{
  "experts_per_token": 2,
  "activation": "geglu",
  "moe_layers": [0, 1, 2, 3, 4, 5, 6, 7, 8, 9, 10, 11, 12, 13, 14, 15, 16, 17, 18, 19],
  "normalize_top_k": true,
  "routed_scale": 1.0,
  "norm": "rmsnorm",
  "tie_embeddings": false,
  "batch_tokens": [32768, 65536, 131072],
  "seq_len": 1024,
  "train_tokens": 328700000,
  "dataset": "wikipedia_en"
}
Below are experts of layer 13 (counted from 0) of a mixture-of-experts language model. Rows are named router (the router's row for the expert), gate (a neuron's input weights, with its number), up (a neuron's input weights, with its number) and show model dimensions 0-255. Each number is 200 + 40 x the weight over its row's rms, rounded and kept within 0 to 999.
After each expert's rows: "mostly gets" lists some tokens that are sent to it at least half of the time. This comes from a sample of Wikipedia text that the model never trained on.

# expert 19
router,213,255,197,204,238,240,197,249,168,165,210,222,236,199,223,264,223,211,173,203,166,183,195,190,150,183,259,160,234,183,136,211,285,183,158,212,168,156,254,221,197,175,212,141,181,167,128,231,208,173,192,168,149,238,205,161,157,128,181,233,242,186,262,194,257,248,191,243,152,167,300,193,227,164,188,244,235,197,252,172,181,198,216,193,132,118,214,248,238,168,226,135,214,204,165,161,273,174,228,196,247,168,182,238,159,205,190,284,243,265,260,169,169,225,177,218,227,208,176,142,150,196,111,201,210,253,213,190,240,168,232,187,255,182,159,216,209,120,263,223,240,139,212,193,244,279,211,164,255,149,226,186,164,186,166,132,162,226,114,162,196,261,236,164,204,209,185,158,245,198,122,255,207,247,229,315,254,205,218,142,179,120,194,193,224,175,246,208,149,205,136,160,242,202,225,147,215,209,203,244,133,224,270,210,194,136,135,181,214,200,193,212,231,134,222,195,210,165,185,231,243,217,288,230,147,185,230,215,215,174,172,280,239,180,206,152,244,227,143,269,241,245,264,158,172,199,218,265,213,141,161,236,222,186,197,261
gate0,163,200,253,221,249,174,208,246,237,196,277,87,210,235,197,159,203,206,230,150,232,169,249,200,250,229,168,140,181,166,185,199,241,220,225,142,233,271,249,238,211,236,150,169,112,195,188,221,254,230,189,245,229,182,191,226,183,210,224,226,275,221,158,190,191,212,221,241,199,234,199,231,258,239,185,185,270,164,205,184,159,278,146,197,179,261,101,203,150,274,187,259,153,203,213,280,129,214,175,259,219,228,186,262,190,190,172,224,204,157,184,208,190,239,193,150,284,169,204,184,226,140,156,252,252,174,231,163,185,225,255,191,216,154,153,159,239,247,140,266,150,148,143,194,192,214,191,208,148,254,144,201,212,273,161,307,203,190,247,233,250,254,176,145,242,211,279,157,217,189,185,249,213,190,171,159,146,212,136,151,238,246,224,171,206,145,192,211,141,172,235,208,173,140,206,142,153,190,189,183,156,224,125,182,231,202,204,235,171,116,245,168,203,255,233,279,212,263,211,264,271,218,218,212,176,232,233,230,223,229,214,226,190,104,245,170,221,186,227,249,236,138,232,172,202,128,186,236,231,173,234,229,220,196,190,195
up0,249,197,230,218,188,213,211,164,230,196,174,226,194,203,221,97,194,151,161,200,251,178,184,258,116,252,201,134,229,119,173,221,199,261,271,292,176,193,215,201,215,159,183,192,165,242,182,224,191,172,240,188,213,130,131,205,229,208,222,223,219,161,214,190,202,221,209,264,261,177,214,210,228,225,209,202,166,227,110,185,186,166,262,253,200,199,201,234,196,213,129,201,169,245,256,197,195,182,149,166,227,208,178,138,221,210,214,174,203,232,182,205,308,231,188,251,261,157,180,135,221,247,188,215,208,211,205,163,171,183,233,162,229,132,148,240,155,216,165,175,214,232,189,202,175,168,210,194,169,259,181,134,197,231,182,218,161,153,186,197,145,250,195,240,89,249,175,199,179,179,147,203,178,191,149,198,225,263,213,185,176,170,147,176,112,230,155,143,193,124,181,164,132,111,192,236,222,176,123,168,193,133,191,178,186,219,240,210,241,240,224,304,222,209,219,262,165,248,175,166,208,231,201,255,195,184,212,261,224,125,264,178,113,172,186,194,205,200,274,342,177,217,163,226,230,208,178,232,276,270,164,193,255,142,249,264
mostly gets: " \"", " located", " village", " (\"", " town", " Township"

# expert 8
router,186,269,243,176,277,180,141,220,187,152,215,193,201,159,180,150,223,154,201,188,155,200,234,186,181,193,168,120,205,118,158,206,276,234,228,141,199,96,197,169,193,239,187,175,317,229,221,228,183,151,226,219,176,169,196,134,165,232,264,199,217,251,158,189,216,195,228,181,214,213,202,202,237,209,218,226,210,168,191,167,233,141,186,230,196,187,260,158,239,167,124,229,196,226,182,257,263,201,201,209,217,174,173,201,183,207,233,160,188,169,182,160,197,177,140,199,230,175,178,95,214,168,164,184,284,150,228,206,154,187,253,233,216,180,178,180,202,160,199,207,220,178,149,232,174,120,201,224,84,238,260,210,187,111,163,186,226,219,171,147,199,273,219,237,126,229,177,215,150,195,236,269,261,213,178,259,129,252,152,235,178,250,207,177,193,203,236,237,189,135,225,189,176,180,230,146,132,249,176,192,214,255,260,181,201,157,161,144,222,193,205,188,179,195,260,225,159,198,202,238,226,175,123,233,137,219,241,227,140,189,218,258,143,220,158,142,257,289,264,168,192,176,208,139,208,269,207,262,222,310,114,245,218,181,220,223
gate0,219,204,201,239,219,257,246,188,137,218,245,213,213,221,215,149,212,212,217,178,212,171,238,223,201,201,227,215,227,217,257,194,128,149,234,163,170,170,207,214,240,187,232,232,233,244,171,132,281,218,280,201,241,184,233,222,239,199,183,217,181,203,244,160,148,115,245,221,179,177,159,225,212,217,268,236,185,181,232,253,199,257,141,204,148,115,159,193,135,195,216,225,202,163,163,198,287,218,182,170,181,239,219,232,235,199,288,203,263,246,168,211,216,218,211,211,212,218,210,185,174,179,212,250,231,218,243,235,236,277,191,199,230,247,131,174,129,212,129,208,158,149,136,168,204,277,217,167,180,225,147,186,163,180,191,229,203,228,217,202,145,195,195,159,228,241,151,266,144,240,153,117,201,179,232,172,177,200,209,238,216,259,244,217,253,189,210,141,198,253,154,202,267,258,182,211,221,145,188,171,140,224,160,217,188,170,99,165,237,177,171,189,276,189,191,164,198,189,196,248,86,332,220,188,206,154,186,192,139,130,182,190,137,276,256,209,246,171,182,238,199,218,165,161,227,130,203,176,212,127,137,140,220,253,150,91
up0,197,200,197,257,169,239,217,149,176,221,168,223,175,236,212,159,180,198,217,162,182,121,213,230,177,224,229,256,178,209,274,140,209,271,235,187,194,220,205,162,187,182,211,203,245,227,256,236,201,298,228,257,199,175,226,209,213,252,146,260,185,196,252,204,131,170,219,206,201,265,170,234,179,201,162,234,135,181,222,241,240,223,274,170,185,244,119,154,124,196,198,219,217,138,237,203,195,200,211,173,207,237,201,111,153,234,133,183,253,179,168,136,240,172,212,193,218,130,264,116,271,154,249,133,190,243,210,171,234,220,179,272,155,185,217,161,126,207,118,209,232,195,197,242,220,211,213,208,220,253,124,204,227,141,191,191,226,186,104,172,245,176,237,167,279,193,141,157,251,219,123,250,222,157,245,172,173,218,219,228,223,232,259,152,260,140,237,214,210,174,148,192,179,224,220,218,196,194,177,185,168,199,242,162,210,218,187,242,126,242,189,203,231,101,222,262,289,218,272,162,195,239,138,126,220,190,248,181,282,168,177,243,156,166,171,200,200,175,153,152,239,220,173,128,204,111,188,225,224,206,134,205,224,180,166,183
mostly gets: " each", " this", " same", " any", " This", " could"

# expert 17
router,231,160,168,219,184,253,153,224,183,157,238,231,189,234,206,151,165,191,300,207,146,214,226,216,145,187,211,236,253,212,195,194,202,127,247,255,186,220,230,157,232,176,197,175,231,219,229,181,258,208,242,220,191,157,184,140,187,238,191,148,245,105,181,184,157,222,162,216,151,199,209,144,248,254,128,219,229,260,226,203,205,254,187,224,191,211,243,249,148,209,177,267,193,171,240,186,238,238,227,191,265,144,161,165,247,242,213,178,206,170,231,146,253,253,239,198,209,167,211,188,218,143,244,211,275,225,220,161,182,225,182,181,251,226,185,218,171,263,113,172,175,126,210,219,116,251,226,213,128,253,122,207,153,179,147,220,210,225,194,242,207,162,168,170,219,252,238,166,211,271,156,173,151,203,199,113,210,179,199,205,223,210,231,247,190,216,133,183,115,183,236,180,122,256,212,214,231,170,167,223,198,195,160,245,191,212,167,256,248,229,174,146,252,256,218,211,188,181,243,129,253,199,246,195,279,124,239,173,174,137,137,185,165,176,181,145,209,191,203,173,151,255,223,163,198,96,248,217,103,178,167,215,241,121,91,163
gate0,238,239,212,169,230,151,102,216,192,230,206,159,242,216,213,226,218,303,256,204,247,205,171,208,196,172,291,217,207,218,221,187,246,175,250,284,285,208,156,170,278,177,230,191,227,259,207,201,197,165,237,186,164,203,142,205,227,181,182,228,200,190,162,186,195,225,214,164,163,242,233,165,99,210,271,250,178,166,187,197,152,232,280,213,227,157,197,285,230,192,233,278,242,227,147,213,235,198,243,291,141,221,187,127,202,200,167,159,196,171,195,118,129,173,181,235,211,162,198,111,206,172,240,183,262,286,165,210,201,230,213,238,238,162,172,240,179,172,185,182,252,187,195,228,217,160,277,188,180,211,125,201,195,128,170,178,134,238,186,108,157,230,162,168,169,227,247,217,197,193,167,173,172,196,105,243,199,255,189,199,229,198,194,182,183,241,170,239,177,230,162,223,265,144,214,144,216,216,202,189,249,222,272,243,164,219,219,218,189,249,290,209,226,73,251,185,158,167,195,229,197,200,206,229,147,202,171,246,124,201,251,258,154,219,216,139,169,200,241,229,153,220,241,129,129,199,222,187,193,157,215,203,236,209,202,162
up0,204,223,228,202,257,181,165,233,200,273,212,178,200,155,175,186,237,185,259,273,240,176,260,188,191,166,199,169,143,203,173,275,171,171,214,202,229,265,224,206,222,200,312,122,235,241,228,208,180,145,198,213,139,237,276,216,237,163,203,194,203,229,169,283,212,190,251,208,166,305,215,176,198,158,186,186,209,161,117,152,188,187,307,207,214,225,208,263,127,172,221,166,231,237,185,184,154,265,250,204,208,143,243,136,125,242,177,185,246,212,87,184,195,149,120,266,129,232,275,212,248,149,199,175,178,194,188,189,252,238,247,245,234,207,197,266,203,147,236,203,225,142,162,201,230,115,239,186,213,194,188,116,208,207,189,134,176,205,213,161,173,187,213,180,241,170,196,175,247,175,169,214,246,175,189,180,266,193,146,252,254,281,157,255,184,192,248,223,229,200,190,193,253,202,133,206,176,284,176,232,185,244,197,211,158,224,191,195,162,255,210,244,114,195,271,190,175,151,242,246,168,208,260,228,145,208,168,243,183,156,272,225,205,229,246,183,202,172,247,209,165,228,243,179,198,164,251,183,202,176,199,278,200,232,164,178
mostly gets: " Bh", " Award", " Singh", " Des", " Good", " Raj"

# expert 7
router,167,153,235,178,241,175,151,224,187,155,183,219,208,221,235,178,244,170,212,299,176,186,177,195,149,174,197,249,162,113,198,222,161,174,207,229,239,274,199,190,237,211,187,261,254,213,274,208,215,151,133,167,249,253,192,226,255,151,221,196,161,154,238,193,179,212,159,232,244,165,262,187,267,201,183,134,249,177,269,237,219,129,215,138,197,145,239,188,269,249,132,293,114,239,171,219,254,185,235,184,215,215,187,235,183,219,166,185,175,205,159,232,232,226,251,194,142,173,171,208,144,234,189,109,213,226,166,204,155,142,200,181,249,164,151,214,167,165,159,201,164,176,210,197,211,234,225,193,173,206,125,207,185,153,164,206,170,306,185,193,151,206,213,112,213,201,234,222,149,252,194,161,174,169,173,141,144,265,255,206,191,206,184,243,191,262,199,170,141,179,211,225,169,161,251,145,202,226,168,180,234,242,219,221,228,170,181,257,161,222,168,246,260,133,226,248,160,262,161,240,175,143,273,221,219,171,165,237,191,119,155,248,172,161,243,170,216,327,156,159,164,185,99,177,185,204,198,198,178,197,152,183,139,165,171,243
gate0,245,242,251,193,262,113,193,158,249,182,187,260,159,214,224,198,128,170,215,171,105,211,210,133,221,230,181,241,211,184,202,183,170,294,211,179,146,231,229,223,259,119,194,260,290,214,127,209,279,218,187,232,200,186,208,158,161,129,149,257,230,124,158,185,258,202,227,190,157,180,171,205,195,195,205,170,250,154,142,278,148,179,203,248,233,168,230,187,143,186,193,249,139,287,252,202,157,227,166,218,249,276,149,219,275,200,188,203,197,177,134,232,224,231,172,232,206,194,205,139,237,198,231,172,192,158,166,264,181,190,165,210,209,231,185,218,179,222,204,140,199,167,141,161,212,163,239,205,217,167,171,176,161,201,168,215,136,214,180,177,198,240,198,164,180,213,193,236,150,167,159,214,262,206,119,220,223,221,205,160,291,265,184,128,255,198,219,232,213,190,237,217,176,246,156,168,217,153,278,157,188,216,228,295,259,247,177,271,193,231,192,228,174,195,174,252,226,183,197,177,176,175,222,216,158,211,187,250,189,251,265,189,187,164,199,221,191,195,186,147,187,207,185,151,211,144,148,224,183,59,117,128,266,187,197,160
up0,264,177,179,206,180,210,188,164,201,121,244,199,155,100,201,215,230,208,193,163,212,203,179,193,229,195,185,240,242,160,170,190,254,268,219,226,189,185,147,204,221,183,144,199,236,188,233,110,210,214,183,262,256,183,218,149,163,240,120,200,157,201,125,138,136,163,194,229,209,168,237,149,164,203,232,198,196,225,132,300,208,218,194,171,228,153,258,166,137,194,287,229,217,222,254,189,245,191,249,196,218,171,219,294,231,228,210,192,190,271,190,180,244,236,188,159,181,200,212,166,195,245,176,156,203,124,120,186,210,157,252,258,209,159,271,151,214,221,183,220,210,173,214,174,208,161,233,258,244,250,142,232,167,242,198,145,277,194,236,169,204,231,140,217,210,145,220,161,136,231,227,204,174,191,194,135,244,278,252,172,278,265,226,209,260,190,204,246,212,148,190,255,160,162,201,179,185,214,174,164,176,186,188,246,204,239,240,241,114,170,244,180,133,216,156,247,133,177,186,134,189,219,200,128,190,191,198,170,231,224,250,132,217,190,184,196,120,184,185,218,232,198,212,202,207,197,210,248,199,128,165,74,194,110,102,222
mostly gets: "th", " fourth", "nd", " percent", "rd", " third"

# expert 5
router,207,173,279,190,218,270,224,227,216,174,98,228,181,169,319,239,255,185,155,96,156,242,203,236,179,161,156,240,248,258,169,275,161,171,257,160,148,162,215,274,217,248,249,246,285,178,220,218,203,176,206,220,166,213,188,184,255,108,257,216,163,199,258,241,213,265,208,172,208,159,170,205,202,295,242,221,241,119,224,194,234,125,223,153,185,151,221,175,242,208,172,200,188,215,187,251,267,146,205,176,220,206,177,150,159,218,173,183,178,179,221,203,280,169,159,156,246,190,188,224,229,224,211,214,192,255,197,147,213,100,227,231,205,228,244,284,197,215,214,224,241,173,210,147,226,225,169,227,219,108,196,232,205,126,180,198,217,183,139,217,174,144,223,222,220,251,287,189,203,209,277,167,238,218,195,195,244,241,231,150,239,211,226,195,192,196,209,213,158,155,144,172,143,123,206,174,249,135,145,113,203,196,234,177,151,137,196,240,223,240,195,217,181,166,165,170,225,216,163,209,223,173,228,185,140,201,217,205,168,220,266,293,180,207,200,226,253,212,217,245,198,176,236,181,225,126,193,202,200,276,210,246,244,242,216,230
gate0,116,187,252,157,138,201,199,236,248,175,214,161,234,218,222,217,235,221,186,209,177,152,121,143,294,142,166,147,251,172,172,198,264,190,178,174,254,250,218,192,235,259,140,203,179,214,145,217,157,213,306,144,259,183,215,143,323,282,178,177,170,228,246,233,232,148,175,202,150,199,217,222,213,154,258,264,241,140,222,216,198,182,186,175,231,235,195,220,261,216,155,191,242,168,131,170,240,227,198,206,216,280,273,212,219,203,196,182,161,188,167,219,183,130,128,249,187,132,246,236,195,216,166,264,142,241,199,187,188,92,214,222,166,200,160,176,135,213,227,173,206,232,200,278,155,234,156,194,243,197,222,229,187,232,216,172,172,234,229,242,182,209,217,224,242,183,227,189,234,185,153,222,172,235,208,229,214,204,185,163,205,249,217,287,218,183,181,241,290,169,164,122,246,196,176,262,216,218,175,184,143,256,68,290,166,193,186,212,197,193,238,170,237,223,216,191,240,256,222,269,169,199,172,218,225,248,193,197,186,212,147,250,180,227,202,210,200,134,250,165,166,157,199,213,116,175,166,169,178,194,245,201,248,191,145,165
up0,211,188,187,226,222,196,210,185,176,209,209,187,212,240,205,185,240,228,192,214,209,208,197,203,158,205,126,224,235,190,194,173,164,193,185,191,216,241,248,165,107,133,175,194,245,190,188,217,180,171,249,221,195,251,244,225,180,150,263,210,260,144,165,241,125,142,199,218,164,193,164,267,247,190,150,213,214,171,156,165,229,230,213,147,245,221,218,232,159,236,151,237,128,206,194,210,233,185,184,255,175,153,293,171,204,228,152,180,237,174,174,172,207,215,148,225,137,204,204,176,245,181,200,179,174,238,172,194,201,251,202,280,176,226,136,190,183,148,217,199,151,147,186,178,143,248,263,201,227,155,77,147,175,276,198,224,262,193,176,219,254,284,240,177,157,198,182,203,278,162,138,203,218,212,303,207,201,169,119,236,208,253,218,128,285,184,183,136,236,159,200,214,142,219,210,248,242,215,199,224,128,216,223,223,213,211,203,214,239,151,210,143,203,183,275,156,101,149,240,185,172,160,212,146,123,190,240,172,125,154,321,231,194,192,286,195,266,251,217,129,124,133,194,190,189,217,179,167,197,180,188,185,263,170,254,227
mostly gets: " Title", " Succeeded", " Type", " ·", "History", " Website"

# expert 15
router,167,145,196,199,172,234,138,161,188,120,129,209,254,158,200,251,140,245,206,240,204,235,313,147,207,158,243,222,179,138,183,156,175,191,209,149,168,192,277,163,228,170,235,227,242,132,154,160,168,197,129,226,259,128,195,176,213,214,84,199,214,176,249,216,169,179,245,167,192,221,194,207,271,165,167,184,102,256,231,146,244,276,194,226,262,196,128,238,160,206,209,151,195,197,215,183,188,206,224,224,204,155,194,220,157,179,243,198,225,227,223,161,196,182,237,173,245,237,205,232,165,256,190,189,177,188,283,132,221,254,167,99,161,187,188,177,162,215,216,147,205,202,195,218,288,133,124,98,194,192,133,201,216,217,186,145,227,166,223,219,195,154,233,213,212,210,180,177,207,238,149,136,254,257,240,153,205,163,220,181,159,216,160,235,198,180,218,137,139,212,260,182,168,224,150,261,202,226,201,211,264,189,224,285,193,215,173,202,274,225,170,185,267,213,245,239,193,211,211,188,259,259,237,235,223,107,223,227,223,223,225,199,159,209,205,162,145,176,168,212,198,206,190,154,180,204,186,225,157,184,261,138,104,170,179,259
gate0,169,232,220,153,178,135,191,187,247,169,238,155,218,191,253,170,197,217,234,190,151,136,235,130,238,220,177,217,180,263,153,286,230,199,239,176,106,189,172,119,213,197,182,240,187,188,230,217,177,193,158,162,173,204,262,189,152,161,198,264,160,247,188,256,184,218,159,278,201,209,185,199,259,176,249,165,220,290,150,195,150,251,178,206,160,243,200,217,209,144,223,195,233,188,242,246,118,166,181,125,182,224,268,184,251,197,227,251,191,197,131,192,141,189,223,261,159,145,234,221,188,226,150,260,139,200,214,211,223,162,183,145,209,181,192,187,174,187,168,224,207,132,202,154,219,117,188,144,229,208,148,183,136,156,200,171,220,278,224,202,190,209,219,248,206,180,206,224,274,278,218,245,228,240,199,196,147,267,146,146,216,222,99,147,117,223,233,251,174,190,188,183,212,260,188,215,215,234,239,142,175,215,280,195,236,138,260,203,229,166,264,213,234,236,253,168,94,162,222,210,225,226,174,164,239,231,123,196,253,221,197,161,277,159,209,167,211,233,163,149,152,252,141,207,174,221,241,143,221,194,167,197,201,179,293,192
up0,179,184,159,204,235,193,236,192,204,253,173,183,165,181,201,184,182,259,225,145,238,149,165,154,156,188,237,179,153,149,133,225,118,224,160,198,193,115,252,176,166,163,182,131,109,162,241,83,259,172,285,166,120,229,186,187,183,157,233,221,276,223,244,189,174,144,234,211,168,195,192,255,162,209,247,146,202,244,209,199,187,221,151,150,169,210,145,186,201,215,180,273,252,231,237,217,236,268,227,227,258,206,187,178,220,159,176,217,242,188,188,227,239,157,105,142,171,205,212,147,239,216,141,302,221,194,184,184,202,235,231,204,209,165,236,223,155,147,246,256,284,218,191,222,211,182,243,214,221,226,170,112,271,196,120,197,196,258,194,168,192,193,151,202,222,140,226,196,194,163,169,178,197,269,193,221,195,231,157,162,267,211,182,255,150,163,183,175,265,221,195,246,215,206,137,156,148,258,164,212,201,199,136,152,242,163,115,254,175,173,293,209,308,195,211,215,244,159,178,157,241,222,143,197,153,252,290,194,208,216,179,221,187,194,184,152,222,205,173,237,257,200,187,200,225,181,226,132,224,234,178,238,210,243,179,228
mostly gets: " Ham", " Whit", " come", " McK", " Gre", " married"

# expert 16
router,175,231,178,216,236,235,211,212,173,244,212,210,207,217,215,156,277,195,198,186,198,153,171,207,240,279,165,194,130,182,306,203,137,245,221,168,174,190,168,193,206,141,135,249,203,258,216,204,246,222,156,287,203,225,190,229,172,247,136,180,246,217,190,240,186,254,196,161,274,228,216,204,220,187,166,153,151,203,221,221,272,211,235,183,256,152,212,155,131,207,219,200,241,306,205,259,167,246,189,187,164,152,202,237,196,193,215,162,167,179,178,206,171,129,154,123,201,204,204,204,189,190,221,246,188,264,278,118,195,248,216,139,211,204,219,178,135,191,129,167,222,170,249,230,211,168,203,191,118,183,135,265,203,210,157,210,227,189,281,145,209,170,202,176,149,112,186,236,203,243,157,263,219,169,236,233,207,204,160,201,176,214,182,138,155,201,237,213,186,260,193,290,229,195,232,180,208,258,131,297,202,237,176,237,221,183,197,287,263,169,221,228,205,141,210,189,189,176,225,112,232,162,239,103,188,208,264,227,228,163,138,180,99,206,106,225,208,210,259,222,191,124,232,206,226,221,224,216,181,137,178,225,213,222,196,251
gate0,244,249,224,206,276,159,203,271,167,247,180,161,190,175,182,102,164,254,172,125,215,210,217,174,205,219,216,204,213,192,244,183,251,171,179,236,221,135,319,197,204,231,211,252,208,195,268,221,211,199,236,140,197,205,210,282,165,239,200,227,187,226,212,196,251,222,232,179,245,257,243,169,149,269,242,133,198,145,211,145,221,218,143,191,166,234,172,158,213,180,243,201,146,207,160,225,159,130,190,192,123,139,213,159,225,118,84,260,180,174,198,305,225,202,170,145,107,116,254,189,161,202,150,210,169,186,236,192,235,173,203,136,269,160,150,179,174,197,136,228,206,237,223,207,249,121,167,187,169,264,165,124,172,259,190,171,179,217,168,176,215,202,178,143,178,202,229,127,208,201,219,196,160,211,186,206,150,146,91,197,149,172,185,253,264,222,161,204,222,249,215,195,191,186,189,214,175,191,129,211,254,280,156,167,159,178,162,264,165,211,174,252,206,184,155,219,189,201,260,144,198,245,217,188,241,144,261,181,130,173,160,198,187,191,193,198,213,180,217,184,184,146,285,218,194,189,191,248,226,200,180,178,143,215,179,186
up0,225,240,206,250,190,223,238,245,171,231,158,139,182,144,191,119,195,186,288,201,198,180,203,221,256,214,247,203,202,119,232,224,192,234,176,136,213,145,280,225,292,144,106,155,192,212,206,200,243,195,196,199,200,343,343,201,218,173,201,150,198,200,128,173,194,157,233,237,216,273,169,257,209,186,233,219,168,180,240,164,219,179,183,142,145,249,210,230,204,165,161,165,173,198,191,187,185,176,145,177,237,205,193,217,201,194,156,164,175,233,219,241,130,220,236,241,244,139,188,136,190,218,223,243,204,196,209,195,274,200,209,186,214,231,195,174,226,126,195,227,191,131,227,195,207,222,219,190,239,254,225,222,188,260,169,134,166,188,203,258,187,184,217,186,234,272,160,215,192,159,176,213,165,183,238,203,204,130,146,263,208,221,222,226,234,156,172,227,190,235,204,230,135,241,169,222,195,178,222,176,196,246,230,260,193,211,222,222,199,181,260,160,297,255,230,189,204,226,153,214,204,225,177,127,177,148,264,192,137,107,206,209,164,157,223,219,187,194,298,271,155,132,252,238,248,225,258,106,185,146,261,157,180,151,231,156
mostly gets: " guitar", " band", " match", " bass", " night", " album"

# expert 13
router,237,191,229,178,172,225,139,83,198,195,129,235,151,193,186,250,191,178,129,215,238,145,233,204,184,229,201,249,147,259,180,157,134,212,222,246,203,211,156,215,285,188,179,171,195,223,241,163,174,157,235,241,208,212,183,214,156,197,127,238,216,187,203,248,180,187,167,121,153,174,232,137,136,205,214,192,211,299,222,211,158,212,191,189,236,141,162,134,173,261,219,181,164,138,267,224,176,110,167,187,238,195,167,228,227,183,231,176,231,201,241,176,306,255,289,175,249,184,159,170,231,256,272,192,181,214,161,196,213,156,182,214,241,189,226,197,171,243,180,184,236,189,263,96,253,173,173,226,210,213,186,277,183,177,139,187,242,213,205,205,157,123,206,173,209,155,187,177,184,233,263,190,291,146,177,200,196,311,287,167,196,171,234,235,184,199,193,225,177,191,271,240,233,200,191,170,218,253,242,126,228,221,208,189,143,141,229,136,183,184,232,219,201,245,228,148,191,196,216,227,154,217,155,155,215,131,162,212,249,179,191,135,223,234,138,283,204,194,199,228,252,204,229,198,277,207,179,213,218,227,117,202,183,184,270,152
gate0,205,237,202,266,250,200,193,244,235,209,175,174,211,204,169,188,112,233,227,192,72,250,191,267,275,229,178,235,185,207,219,70,223,193,217,189,217,176,237,208,174,197,164,204,194,206,154,177,188,249,245,198,215,183,156,202,200,200,174,251,223,189,203,171,207,111,248,149,225,274,193,234,188,218,189,265,188,220,244,190,140,218,227,268,172,171,218,200,184,153,241,187,177,210,224,225,207,170,208,229,240,203,224,163,227,108,228,226,162,213,181,112,192,298,225,166,176,207,196,211,160,156,182,149,247,228,248,249,243,172,173,120,202,198,170,205,181,174,156,158,111,179,189,175,215,178,213,155,165,177,191,227,107,229,192,215,202,159,246,310,174,179,130,186,211,177,203,253,88,198,171,131,192,172,235,127,185,152,212,165,237,164,183,186,163,231,208,209,184,211,209,287,233,268,169,295,110,199,269,194,131,154,188,197,191,225,216,215,154,185,192,259,113,192,202,291,223,218,157,131,172,214,198,191,176,187,256,208,229,196,189,182,256,263,193,188,196,137,302,225,239,215,171,246,216,156,194,164,249,224,224,227,168,235,195,237
up0,210,202,238,210,178,201,140,233,199,153,128,229,150,207,158,232,158,216,183,157,117,203,262,220,221,181,217,159,172,239,237,179,263,206,242,203,171,214,214,187,190,272,175,135,240,204,144,148,175,229,148,227,164,172,197,159,170,184,176,255,241,189,207,219,185,196,258,125,198,320,225,234,172,217,279,177,228,250,203,142,236,161,173,269,269,164,169,240,141,190,171,248,221,194,124,235,177,152,181,256,181,188,204,174,215,188,189,231,129,160,194,120,213,201,222,154,194,183,144,244,246,193,184,182,208,204,240,249,231,164,204,180,140,243,143,198,197,147,211,209,205,259,248,221,184,201,125,207,167,184,247,209,140,214,209,201,226,229,165,241,146,160,179,201,216,240,263,163,176,107,205,140,181,144,220,172,185,222,208,164,193,174,155,130,190,242,203,271,139,315,203,216,202,285,142,238,182,194,328,117,204,207,163,190,184,157,194,198,216,176,204,244,209,197,252,201,184,152,138,139,175,224,173,217,215,181,203,246,258,110,191,200,244,257,143,224,198,154,284,213,261,226,198,237,248,205,245,103,211,260,190,225,196,253,209,195
mostly gets: " President", " FC", " Minister", "SA", "CA", "RA"

# expert 10
router,244,318,205,190,200,106,208,245,172,297,265,177,212,212,193,194,190,202,233,221,180,202,117,208,233,196,220,181,214,264,183,223,252,231,255,206,218,260,240,126,193,195,197,199,188,205,168,246,178,179,147,205,248,172,207,160,224,233,151,180,200,202,145,247,74,222,231,249,236,230,232,218,158,133,161,217,235,239,139,212,174,222,259,209,217,211,253,159,309,229,197,202,190,254,148,259,145,282,165,231,192,178,156,255,125,247,194,199,134,207,249,164,167,224,188,218,190,238,178,217,238,196,147,128,183,125,237,181,190,151,180,205,177,210,192,247,177,166,244,170,197,176,251,236,174,181,238,269,257,168,148,204,149,242,195,185,196,210,266,155,202,233,245,144,206,198,154,163,245,165,211,196,167,196,211,295,162,208,170,211,239,156,171,226,172,217,291,232,200,188,192,199,217,199,269,155,223,225,190,214,151,181,146,160,228,277,191,200,219,199,133,167,260,157,204,215,230,256,253,212,218,236,252,129,179,199,240,145,256,178,188,173,236,124,239,248,185,218,170,121,165,167,175,215,158,141,165,204,160,202,110,204,132,182,150,184
gate0,218,291,192,110,165,234,244,266,211,245,245,212,173,236,245,181,206,183,251,211,246,174,233,172,113,265,185,289,272,269,152,221,213,272,246,233,194,150,168,138,176,203,196,191,160,184,199,208,286,237,179,182,161,155,166,199,166,186,210,188,138,234,179,212,206,257,211,238,242,154,266,184,164,157,204,141,182,172,177,159,155,162,198,152,143,143,262,164,222,241,170,142,174,178,122,186,220,181,208,257,187,215,162,237,179,205,231,210,148,221,262,227,202,248,169,181,239,262,219,235,247,221,121,193,221,148,249,214,193,208,201,166,214,196,177,143,208,261,236,130,276,207,225,229,223,243,237,212,282,167,205,209,200,223,224,235,199,122,205,143,237,220,166,241,184,127,144,187,233,174,212,240,253,242,224,203,256,204,193,206,208,216,227,100,148,270,258,222,226,177,231,185,250,224,184,143,258,181,194,168,221,163,194,238,249,193,232,196,231,180,179,268,297,234,266,243,198,208,176,222,192,155,192,139,268,212,229,178,238,114,187,175,211,193,214,213,195,199,173,187,203,216,202,229,168,223,218,180,112,232,219,200,159,337,158,249
up0,203,209,178,212,239,274,230,262,194,211,182,236,146,120,239,167,188,190,260,233,231,286,205,214,179,128,230,219,217,204,225,259,157,166,157,138,262,207,208,203,214,232,188,148,249,184,125,191,214,307,194,218,243,199,180,265,145,243,243,156,177,189,161,208,212,210,209,240,177,203,236,179,228,195,146,233,208,207,241,240,160,129,215,170,168,109,232,212,218,226,190,248,132,202,139,221,277,214,208,174,192,153,190,178,160,185,160,137,188,192,253,247,188,148,172,137,311,241,174,252,165,217,209,204,216,174,239,148,267,243,152,154,246,139,269,152,275,198,207,196,246,223,332,210,222,227,186,225,239,201,237,275,170,222,227,238,153,206,224,193,205,148,190,143,170,233,181,153,195,158,155,292,199,125,198,236,208,188,161,203,216,119,143,230,219,203,228,140,194,243,280,222,177,180,193,242,147,210,130,213,221,169,160,233,151,156,171,200,236,171,155,208,246,171,237,163,201,105,226,184,193,153,170,173,211,198,191,232,190,190,212,188,227,217,225,209,166,211,208,246,192,164,158,159,270,237,276,220,138,268,164,258,212,164,154,199
mostly gets: ".\n\n", ").\n\n", "\".\n\n", "\".", "—", "\")"